{
  "n_layer": 13,
  "d_model": 384,
  "n_experts": 64,
  "experts_per_token": 4,
  "activation": "swiglu",
  "norm_eps": 1e-06,
  "lr": 0.00622,
  "beta1": 0.95,
  "seq_len": 1024,
  "steps": 10078
}
Below are experts of layer 10 (counted from 0) of a mixture-of-experts language model. Rows are named gate (a neuron's input weights, with its number), up (a neuron's input weights, with its number), down (a neuron's output weights, with its number) and show model dimensions 128-255. Each number is 200 + 30 x the weight over its row's rms, rounded and kept within 0 to 999.
Before each expert's rows: a language model's description of what the expert responds to; "comes after" lists some tokens at least twice as common just before its tokens as in all text. This comes from a sample of Wikipedia text that the model never trained on. Tokens count by the router's weight.

# expert 39
It responds to: Single letters or first syllables starting a word, often capitalized, such as B in Bible, Ra, Ma, c, p.
comes after: " \"", " (", "-", ":", " of", "="
gate3,256,205,159,178,126,192,203,144,205,202,222,267,221,233,184,204,168,186,198,210,204,179,188,245,238,173,205,182,258,172,223,197,197,205,167,155,222,198,219,174,209,215,182,205,226,191,215,248,209,156,180,159,212,163,227,201,175,165,237,200,163,214,240,213,225,187,245,107,238,194,212,220,246,180,177,191,137,181,201,248,166,216,241,156,222,228,223,203,152,221,194,241,187,122,195,214,214,224,182,175,257,222,249,187,231,186,175,201,166,194,174,187,158,175,233,214,203,132,212,238,220,152,224,172,217,162,180,246
up3,158,190,192,233,192,157,159,211,203,188,159,163,250,198,208,186,184,188,231,219,231,220,213,152,236,243,220,201,146,175,227,263,191,175,208,188,181,254,213,192,205,214,187,192,223,233,183,201,101,176,213,179,186,246,208,179,179,186,242,171,154,171,181,202,164,205,187,345,205,206,210,170,191,238,120,211,206,204,187,147,194,247,219,232,221,154,199,184,233,168,222,180,197,202,147,181,237,149,209,211,163,205,171,213,167,188,190,187,212,249,176,206,179,269,188,179,180,226,204,166,128,216,162,227,175,223,221,179
down3,210,193,268,209,193,217,182,160,198,153,192,170,222,207,246,206,233,213,218,214,181,238,185,191,221,191,237,208,176,192,206,208,187,137,208,176,181,168,232,236,201,220,174,194,233,194,216,201,195,159,214,226,234,231,237,178,216,272,150,176,183,184,197,216,193,220,232,182,137,156,207,199,211,237,225,193,203,202,167,182,213,159,221,214,214,177,166,220,211,204,181,189,141,201,222,207,201,203,157,154,156,184,204,114,240,200,259,237,233,243,260,235,204,183,177,227,186,181,206,260,185,256,192,204,150,161,227,180

# expert 21
It responds to: Nouns and adjectives right after the or a, especially ordinals and superlatives like third, last, largest, plus debut, national.
comes after: " the", " a", " The", "The", " its", " his"
gate3,226,239,156,226,164,202,226,165,214,179,128,180,200,248,211,194,183,174,174,173,166,120,205,191,196,193,248,204,235,235,222,231,243,208,199,188,241,202,217,214,223,225,199,222,239,198,210,193,202,179,204,212,218,227,195,133,164,227,169,189,191,183,208,184,187,217,196,204,175,175,157,203,175,188,183,255,257,183,218,156,138,154,234,204,211,196,147,188,225,186,134,179,261,185,231,242,234,224,209,202,188,201,234,214,211,194,161,195,204,129,260,202,201,203,276,208,244,190,235,209,172,257,186,167,177,154,163,236
up3,147,190,217,180,181,188,148,197,188,181,184,207,165,184,148,229,175,225,238,183,227,194,186,157,138,215,215,183,248,197,177,208,167,189,191,199,181,246,186,188,237,189,197,183,232,231,186,213,179,177,231,206,222,180,188,194,215,180,227,185,163,201,194,208,232,159,206,222,235,229,214,171,186,220,240,163,247,269,176,214,257,230,132,149,226,160,185,164,213,230,213,158,187,183,246,191,219,209,213,218,243,205,160,167,201,226,137,241,212,149,162,142,111,195,107,181,198,177,203,205,186,174,256,202,180,173,202,162
down3,253,197,259,156,170,169,207,169,162,167,241,167,162,214,203,172,174,251,171,239,231,190,218,215,161,201,177,214,212,186,227,167,209,206,188,208,214,176,210,184,190,206,152,105,127,251,242,134,203,237,184,192,205,246,167,199,244,189,188,130,243,216,208,209,216,217,227,221,239,187,173,201,273,187,240,232,191,209,213,249,250,218,247,199,207,168,201,196,222,166,217,218,241,174,236,205,247,204,173,207,223,232,216,153,219,234,218,191,184,229,157,184,196,161,213,211,223,222,258,198,237,207,203,192,255,197,184,184

# expert 42
It responds to: Capital-letter pieces opening abbreviations like U.S., US, UK and United States, plus spaces and hyphens before measurements.
comes after: " ", " (", "″", ":", " U", "N"
gate0,219,162,248,208,246,200,161,185,211,209,156,155,217,189,223,258,188,160,198,139,207,172,188,172,192,201,230,173,220,220,153,186,212,195,203,244,198,250,198,169,180,173,204,212,231,239,164,198,170,169,223,117,188,258,155,169,221,210,190,206,214,217,158,203,186,247,179,189,184,216,231,192,197,216,211,226,204,150,220,171,174,214,197,168,144,192,196,166,246,166,189,191,171,228,198,173,195,190,226,170,208,201,164,218,232,193,134,207,201,203,220,136,187,227,241,203,171,278,249,225,237,203,249,175,224,214,184,224
up0,173,204,228,180,162,189,188,194,196,143,258,197,193,173,207,211,185,174,198,220,196,216,188,118,269,214,269,200,181,183,170,223,210,196,236,171,228,170,211,194,222,167,146,243,179,222,207,219,228,196,184,202,179,210,216,254,171,234,212,216,242,254,225,192,136,196,206,180,158,159,212,230,221,224,188,186,197,182,183,179,191,184,239,205,223,163,237,205,175,190,184,181,198,207,227,173,224,219,193,267,140,208,240,249,200,237,229,206,203,118,213,216,239,177,203,219,194,155,152,190,180,289,181,227,269,194,182,254
down0,149,210,204,203,242,169,197,173,193,152,220,199,132,126,188,192,193,211,271,226,184,151,225,220,157,215,194,270,240,206,225,229,188,192,204,211,161,188,213,189,214,248,207,220,214,261,258,239,148,182,271,206,190,92,202,225,185,218,217,237,214,190,220,169,187,187,238,237,174,206,222,219,187,174,220,201,202,207,190,161,237,199,165,150,221,243,149,193,184,246,192,200,226,196,219,223,214,209,220,187,197,160,202,195,235,219,204,164,216,218,174,228,223,191,182,229,180,161,256,185,259,301,195,228,157,212,172,210

# expert 51
It responds to: Separators in infoboxes, tables and award lists, such as pipes, dashes, colons after field names, and Best in award categories.
comes after: "\n", ")", " Year", " University", " Award", " Minister"
gate3,199,273,222,203,163,138,178,215,219,211,157,200,201,205,127,179,151,208,197,126,180,151,192,160,190,172,221,195,168,161,197,197,219,201,199,215,218,214,189,150,148,200,250,174,211,193,178,229,172,209,191,171,205,179,236,256,223,222,158,196,217,231,202,209,203,189,194,243,161,227,183,187,232,157,97,213,210,139,220,177,195,205,219,206,196,210,205,229,177,175,164,215,175,266,190,237,183,151,139,179,152,214,192,173,198,191,179,174,201,214,184,163,215,149,155,184,258,179,219,220,178,201,181,228,206,227,252,201
up3,198,251,181,234,224,212,200,204,254,245,169,214,188,243,197,183,208,210,130,223,208,187,179,169,228,185,190,172,186,164,208,230,234,188,217,252,164,208,192,176,221,212,217,204,194,202,216,239,255,199,228,193,215,242,227,248,201,201,189,194,249,215,197,251,188,188,142,143,190,161,161,170,205,239,186,217,192,143,171,154,162,129,177,206,195,210,191,149,228,154,123,218,234,219,154,211,178,208,257,202,215,174,240,239,172,187,230,175,157,218,191,197,193,145,254,238,189,236,232,221,190,188,200,218,269,188,208,211
down3,154,187,155,203,190,252,193,217,207,203,197,207,198,217,198,224,173,281,202,159,247,189,156,237,225,251,223,169,194,178,169,240,200,228,208,242,209,208,241,139,153,207,181,197,208,214,249,187,172,194,235,223,193,155,190,245,171,230,216,186,223,220,148,156,289,174,174,211,250,196,251,216,211,219,210,234,199,144,182,207,216,220,154,194,188,209,229,152,183,209,198,233,249,199,173,159,170,208,193,169,211,155,176,189,146,243,172,140,141,202,225,168,224,209,166,192,163,161,165,141,194,173,218,203,251,221,140,203

# expert 59
It responds to: Bare space tokens in lists and tables, plus word-initial de, di, con, ex pieces and particles like de and van in names.
comes after: " the", " a", " in", " and", " of", " on"
gate0,158,183,188,226,187,188,141,194,181,168,195,199,155,166,215,188,225,204,206,245,161,231,224,198,222,226,184,250,211,215,231,220,240,176,240,236,211,236,232,211,195,150,206,203,212,197,215,209,182,128,214,220,198,202,199,206,183,225,130,164,222,199,227,188,241,135,198,233,189,190,116,197,190,166,140,173,239,191,165,249,159,189,197,242,226,220,202,225,231,217,252,203,200,141,249,203,203,196,203,215,211,189,219,248,222,223,247,146,205,215,112,211,224,196,165,224,220,164,262,241,180,181,195,219,198,157,168,194
up0,137,192,194,227,172,234,134,205,243,234,188,229,182,139,211,188,207,246,187,238,180,183,188,208,236,225,185,263,230,216,190,181,235,169,178,178,151,173,139,202,172,172,224,171,195,179,190,222,175,231,223,199,262,209,231,206,196,210,194,160,167,188,217,157,179,210,202,186,220,227,121,188,156,205,164,249,239,206,148,193,156,176,211,213,215,243,188,175,231,156,232,162,247,188,125,239,186,223,164,221,199,205,213,284,193,204,191,167,171,244,175,170,169,193,226,226,182,202,217,230,188,171,162,149,229,201,163,181
down0,222,256,180,212,177,164,162,132,188,202,168,181,181,194,164,174,226,230,213,247,254,216,188,209,194,202,196,169,160,195,180,219,230,199,216,208,234,189,191,201,203,205,243,223,167,189,192,252,126,216,174,211,166,207,247,227,239,188,201,246,188,182,173,247,207,174,220,235,151,165,226,216,149,210,228,170,189,212,237,235,192,200,225,223,267,245,191,224,198,192,264,209,180,205,141,185,168,255,176,185,214,221,187,207,190,188,175,170,191,168,194,193,223,196,204,220,218,174,167,218,255,215,189,203,210,135,195,269

# expert 19
It responds to: Line breaks ending table rows after a trailing pipe, plus opening parentheses, minus signs, backslashes and LaTeX braces in data and math.
comes after: " |", "---|---|---|---|", ";", "}", "%", " +"
gate0,182,197,194,194,180,226,220,146,259,180,212,219,242,207,218,173,198,222,166,198,160,209,227,221,182,160,171,244,182,167,157,262,176,170,223,199,202,181,188,191,172,194,196,184,194,251,193,144,185,216,145,188,181,249,212,219,188,197,212,207,190,162,223,235,169,141,203,202,204,142,235,219,248,193,184,167,222,237,238,220,181,149,291,171,244,140,194,178,266,201,154,143,202,203,169,223,212,154,225,200,208,208,152,155,152,172,179,211,239,202,200,244,152,206,192,166,196,234,219,216,238,165,228,207,205,219,227,208
up0,195,224,183,238,284,215,190,171,190,215,221,217,216,201,157,196,212,197,197,197,206,189,188,192,181,256,197,208,233,237,222,236,193,151,159,200,204,203,219,199,248,193,236,201,177,220,246,173,167,248,239,157,137,171,133,203,143,240,236,220,200,277,198,187,265,229,227,243,189,238,189,241,194,201,199,259,193,247,221,233,214,170,170,190,198,188,169,201,214,199,240,214,221,211,258,195,168,203,250,194,227,154,191,215,258,235,233,235,181,153,187,184,187,206,188,184,189,184,186,185,147,182,185,198,202,169,210,227
down0,257,188,213,178,206,207,204,181,163,211,219,187,199,163,184,198,226,196,191,201,185,172,176,233,201,230,188,236,186,257,199,247,158,169,188,184,232,223,216,210,209,218,202,218,230,154,148,194,274,214,217,224,245,161,217,161,181,267,170,159,223,207,142,231,179,138,232,198,177,205,256,203,206,162,225,179,189,190,165,209,199,195,144,146,165,177,211,187,215,234,147,214,216,223,218,141,218,210,209,231,170,183,213,232,180,137,201,237,236,256,161,225,227,190,210,179,178,162,227,163,221,257,227,202,221,150,208,219

# expert 49
It responds to: Country codes, positions and name initials in sports and racing result tables, such as GBR, FRA, FW, GK, and driver initials.
comes after: " |", ";", "|", " (", ":", " by"
gate0,181,241,161,159,227,184,241,162,244,189,196,222,199,184,190,198,199,211,206,227,225,187,186,181,192,119,158,155,245,228,184,187,232,217,205,215,172,145,167,200,203,204,222,206,168,222,232,149,235,256,172,229,199,132,223,204,223,196,160,164,211,207,153,134,208,205,217,191,173,212,205,213,190,155,196,146,252,183,210,183,158,222,186,225,191,232,216,169,205,167,228,152,229,191,195,172,133,204,191,237,193,223,183,229,186,185,285,175,211,207,220,248,199,177,193,222,206,239,162,203,206,210,229,189,202,244,171,222
up0,183,233,194,184,194,259,232,187,227,163,235,172,224,235,243,209,216,242,159,189,234,195,191,188,199,181,171,157,137,171,228,164,219,149,202,203,273,148,219,256,194,224,205,205,223,184,208,235,231,170,187,207,251,227,170,163,173,179,140,229,155,190,204,202,226,159,255,179,211,228,180,183,201,178,203,187,172,231,204,212,180,132,202,212,201,238,300,197,220,235,165,217,203,257,227,173,192,242,189,172,168,162,180,219,187,198,231,153,197,208,229,205,244,264,216,135,194,204,223,182,205,223,269,195,160,163,191,205
down0,142,165,207,168,186,199,225,204,176,161,145,175,212,192,212,198,197,200,238,207,176,170,189,180,202,232,194,190,199,173,234,225,181,207,224,224,239,188,258,223,210,140,171,176,157,144,225,257,214,235,196,202,213,212,180,205,242,171,175,186,160,191,186,194,199,161,201,225,180,216,229,223,246,235,194,294,213,187,193,181,195,229,165,198,237,155,200,210,208,196,148,195,203,233,195,204,192,185,173,167,212,202,190,191,131,192,147,241,210,242,195,149,270,226,201,225,177,130,199,225,157,153,197,220,241,159,189,177

# expert 55
It responds to: Pipes opening table rows, list hyphens, colons, semicolons and equals signs in tables, infoboxes and bulleted lists.
comes after: "\n", ")", "3", "4", "6", "8"
gate3,196,169,192,182,220,131,149,188,215,211,236,184,176,215,233,245,189,200,204,187,209,219,159,247,190,163,164,198,167,188,208,185,208,240,191,226,186,192,195,168,182,234,201,257,193,176,197,149,214,153,185,144,163,244,218,255,191,238,172,222,212,213,175,210,149,174,192,218,157,197,220,216,186,176,156,136,217,230,198,162,195,202,209,207,202,201,164,218,226,193,166,201,214,200,210,237,199,209,175,165,191,225,167,235,164,157,166,186,219,162,194,236,178,233,291,185,263,245,171,244,204,182,231,192,234,198,204,242
up3,187,211,184,147,213,202,183,161,174,233,222,222,191,176,184,287,155,211,197,200,166,222,230,168,215,176,155,181,185,216,208,215,187,168,149,168,169,197,150,231,183,252,183,236,231,182,242,228,211,166,234,257,178,189,184,178,244,180,213,226,221,234,185,213,193,206,211,184,112,225,208,189,211,217,189,233,222,224,245,175,186,209,232,205,202,229,169,214,237,237,190,195,160,246,263,261,197,199,170,207,193,218,196,200,177,189,164,177,182,213,156,191,200,234,214,196,178,205,199,205,195,145,255,192,209,247,147,128
down3,248,181,226,235,151,160,221,144,219,226,198,197,191,171,170,186,221,199,204,127,218,161,218,231,203,163,157,214,219,218,192,169,222,222,212,193,235,168,203,239,238,152,205,154,204,233,200,217,174,284,210,130,191,160,182,206,188,165,210,219,237,238,181,151,199,221,171,223,215,204,196,195,147,204,187,202,195,199,184,210,169,174,164,222,227,172,229,176,195,181,209,196,140,186,191,226,176,190,194,278,155,176,223,211,237,131,196,175,201,158,192,204,184,220,159,194,199,229,193,191,211,199,156,191,175,193,251,230

# expert 56
It responds to: The first digits of years after in, a comma or parentheses, such as 1 in 1995, plus era words like born, early, mid and late.
comes after: " ", "1", "2", " (", "–", " in"
gate0,175,166,229,184,259,159,241,204,165,185,184,191,204,173,241,229,215,210,271,213,187,204,204,218,223,191,190,214,194,211,220,175,232,230,219,185,131,175,222,148,220,211,198,159,215,190,272,188,246,172,197,169,189,232,229,240,211,233,220,253,230,209,198,204,189,225,205,134,198,218,165,182,190,179,211,195,186,164,187,200,219,218,214,187,180,222,206,153,173,226,228,206,201,207,212,190,190,192,206,228,170,216,189,180,200,216,188,192,181,133,230,251,202,156,128,172,198,221,185,179,181,229,178,155,262,183,228,197
up0,215,190,231,205,214,190,190,185,166,177,183,193,243,201,231,206,224,168,223,208,196,248,167,204,229,161,150,230,210,258,203,199,253,223,191,214,146,177,236,153,202,249,199,179,228,200,251,191,248,201,217,125,148,225,227,216,200,164,191,219,272,205,195,172,207,189,201,168,159,177,167,175,207,144,232,186,230,175,177,217,208,208,231,179,154,221,148,167,139,209,171,203,176,199,203,230,151,198,201,201,211,151,222,153,185,207,248,218,223,150,203,245,203,203,177,185,223,220,232,166,158,200,135,180,275,244,250,217
down0,201,194,207,207,164,195,217,204,138,171,227,199,203,153,211,208,181,275,200,152,198,222,199,191,223,213,238,167,214,191,200,232,241,201,186,117,220,184,113,242,203,145,175,172,194,209,188,160,217,201,188,167,194,199,211,180,239,200,230,121,214,181,270,214,181,214,202,168,219,201,185,152,223,156,208,182,193,178,224,217,295,183,223,234,152,179,204,187,230,210,238,235,192,202,181,176,246,194,188,179,238,218,199,257,213,195,206,225,183,223,235,216,193,174,221,197,190,169,158,195,226,192,195,134,237,151,201,178

# expert 48
It responds to: Degree and minute marks in coordinates, en dashes in date ranges, slashes and line breaks closing infobox entries.
comes after: "0", "1", "\n", "9", "2", "8"
gate0,226,193,203,228,214,179,211,194,132,224,228,206,189,211,233,193,256,225,177,181,226,279,210,188,174,195,172,205,226,159,213,192,154,148,270,195,264,155,209,191,214,233,224,246,192,252,263,198,190,215,204,159,188,220,220,224,183,218,254,145,134,214,212,175,253,186,176,214,200,210,240,293,192,214,177,208,183,164,203,234,144,228,179,214,205,190,195,221,216,200,217,224,189,233,171,249,188,206,199,172,216,220,131,223,217,227,193,187,197,222,229,223,173,184,184,192,191,173,201,209,203,148,178,245,204,162,219,244
up0,170,193,241,185,161,238,175,198,248,183,170,142,153,183,230,234,182,203,193,175,227,159,184,191,228,158,312,176,204,192,214,203,179,226,208,210,153,226,185,195,233,207,214,165,234,208,191,189,199,219,218,201,182,156,182,131,150,178,206,207,179,217,210,203,189,208,216,182,209,207,181,195,175,146,266,154,247,200,210,152,220,116,259,154,179,181,175,168,225,191,215,163,265,180,228,184,175,204,225,153,224,186,192,148,194,157,190,176,223,192,143,210,236,200,217,208,178,206,236,201,200,171,216,177,214,185,172,185
down0,196,198,219,239,120,249,159,254,224,233,189,201,195,177,196,177,184,179,188,182,231,206,235,253,196,203,199,206,166,179,276,171,233,192,193,150,191,173,150,193,233,209,266,179,189,182,230,222,190,232,189,189,170,175,184,237,158,158,203,278,177,186,193,187,151,192,238,260,222,206,217,158,198,202,154,172,174,173,190,183,226,250,194,137,205,295,179,214,203,197,192,168,261,176,221,232,158,190,186,182,178,181,213,194,253,228,131,280,185,127,168,214,211,225,241,166,243,259,196,195,208,218,235,209,152,215,192,200

# expert 15
It responds to: The determiners the, The, its, their, his, her, this after prepositions or verbs, as in received the, of the.
comes after: " of", "'", " in", ".", " for", " to"
gate0,177,193,194,162,178,201,237,236,186,182,193,215,187,216,221,154,214,232,184,219,237,209,192,243,205,194,268,238,137,225,257,213,145,156,215,188,152,207,130,219,211,233,265,208,143,174,215,277,283,146,196,246,138,169,179,206,208,205,166,176,160,225,219,264,193,192,202,193,252,182,208,227,179,229,196,198,214,226,227,222,209,199,197,206,184,236,212,194,202,127,206,131,221,138,219,223,233,219,149,150,206,217,210,173,240,215,183,160,214,142,223,258,167,204,193,232,200,214,219,191,170,225,172,203,238,189,185,162
up0,225,197,168,214,217,237,199,150,191,214,216,229,193,234,191,174,163,170,238,188,171,184,202,185,214,198,174,186,228,220,173,189,219,213,213,216,282,221,226,207,213,129,155,172,183,217,237,138,234,253,197,187,198,157,187,205,222,163,262,224,181,199,199,147,199,171,189,179,187,171,186,221,194,248,223,204,176,202,203,217,143,203,175,223,197,211,184,213,154,272,185,247,186,224,231,197,144,214,226,200,209,256,212,178,244,237,212,227,198,232,161,213,214,240,173,166,197,199,201,228,161,211,171,180,192,164,229,192
down0,234,204,171,197,226,215,167,233,202,142,180,201,198,183,200,239,173,155,217,179,185,184,205,156,254,231,199,190,163,218,228,195,203,235,175,135,179,258,207,204,188,190,222,236,230,228,243,210,226,174,204,200,189,188,181,192,192,243,161,275,174,131,255,205,175,214,230,263,166,219,194,168,179,173,220,147,167,196,234,183,212,206,222,192,195,187,230,168,245,209,151,207,246,223,225,187,188,184,213,246,183,196,220,193,217,217,252,179,136,177,213,186,209,202,188,174,214,193,182,199,175,145,193,259,214,161,182,186

# expert 7
It responds to: Common nouns and noun suffixes after an article or possessive in running prose, such as view, dispute, treatment, attitude, plus However.
comes after: " the", " a", " The", " his", " an", "al"
gate3,181,150,209,230,206,215,193,206,191,229,237,165,160,149,226,189,181,243,297,213,247,225,196,157,174,162,202,230,182,194,257,155,233,227,156,171,206,153,215,253,194,240,220,199,210,197,170,184,205,179,196,204,150,196,196,176,232,142,221,202,139,200,187,196,215,254,195,165,186,178,218,172,232,205,206,195,185,206,180,180,177,212,164,218,199,200,220,241,200,191,192,172,211,171,201,201,137,244,161,208,168,201,189,245,224,208,179,164,196,209,130,164,195,221,213,173,234,177,223,247,185,206,177,178,237,191,206,203
up3,204,222,249,198,239,165,183,211,165,162,203,148,174,189,182,187,186,165,235,222,193,237,252,246,197,202,209,176,147,189,183,205,209,206,140,168,200,225,199,258,172,211,140,184,181,185,172,146,245,223,177,207,217,192,212,206,190,134,214,187,137,213,163,184,211,220,222,153,123,174,162,137,211,165,232,176,235,236,212,144,200,194,163,244,120,195,200,222,259,227,205,209,199,204,170,257,185,187,172,216,274,185,160,193,171,180,187,210,239,193,154,226,230,231,170,183,208,202,215,165,178,170,241,159,229,218,186,227
down3,207,176,189,218,204,231,226,241,220,232,248,210,224,222,212,259,189,142,179,163,191,208,205,184,205,154,214,217,232,187,217,180,248,243,212,191,226,199,193,197,216,199,173,222,163,237,232,177,189,187,199,220,207,180,160,185,185,221,208,222,198,144,191,250,223,232,183,142,209,194,236,228,182,202,205,163,200,241,155,125,165,248,268,172,219,162,190,179,192,206,192,217,154,201,169,198,182,225,221,200,186,187,157,182,175,221,199,198,202,202,226,204,180,223,212,243,243,213,209,178,214,225,188,166,206,193,151,171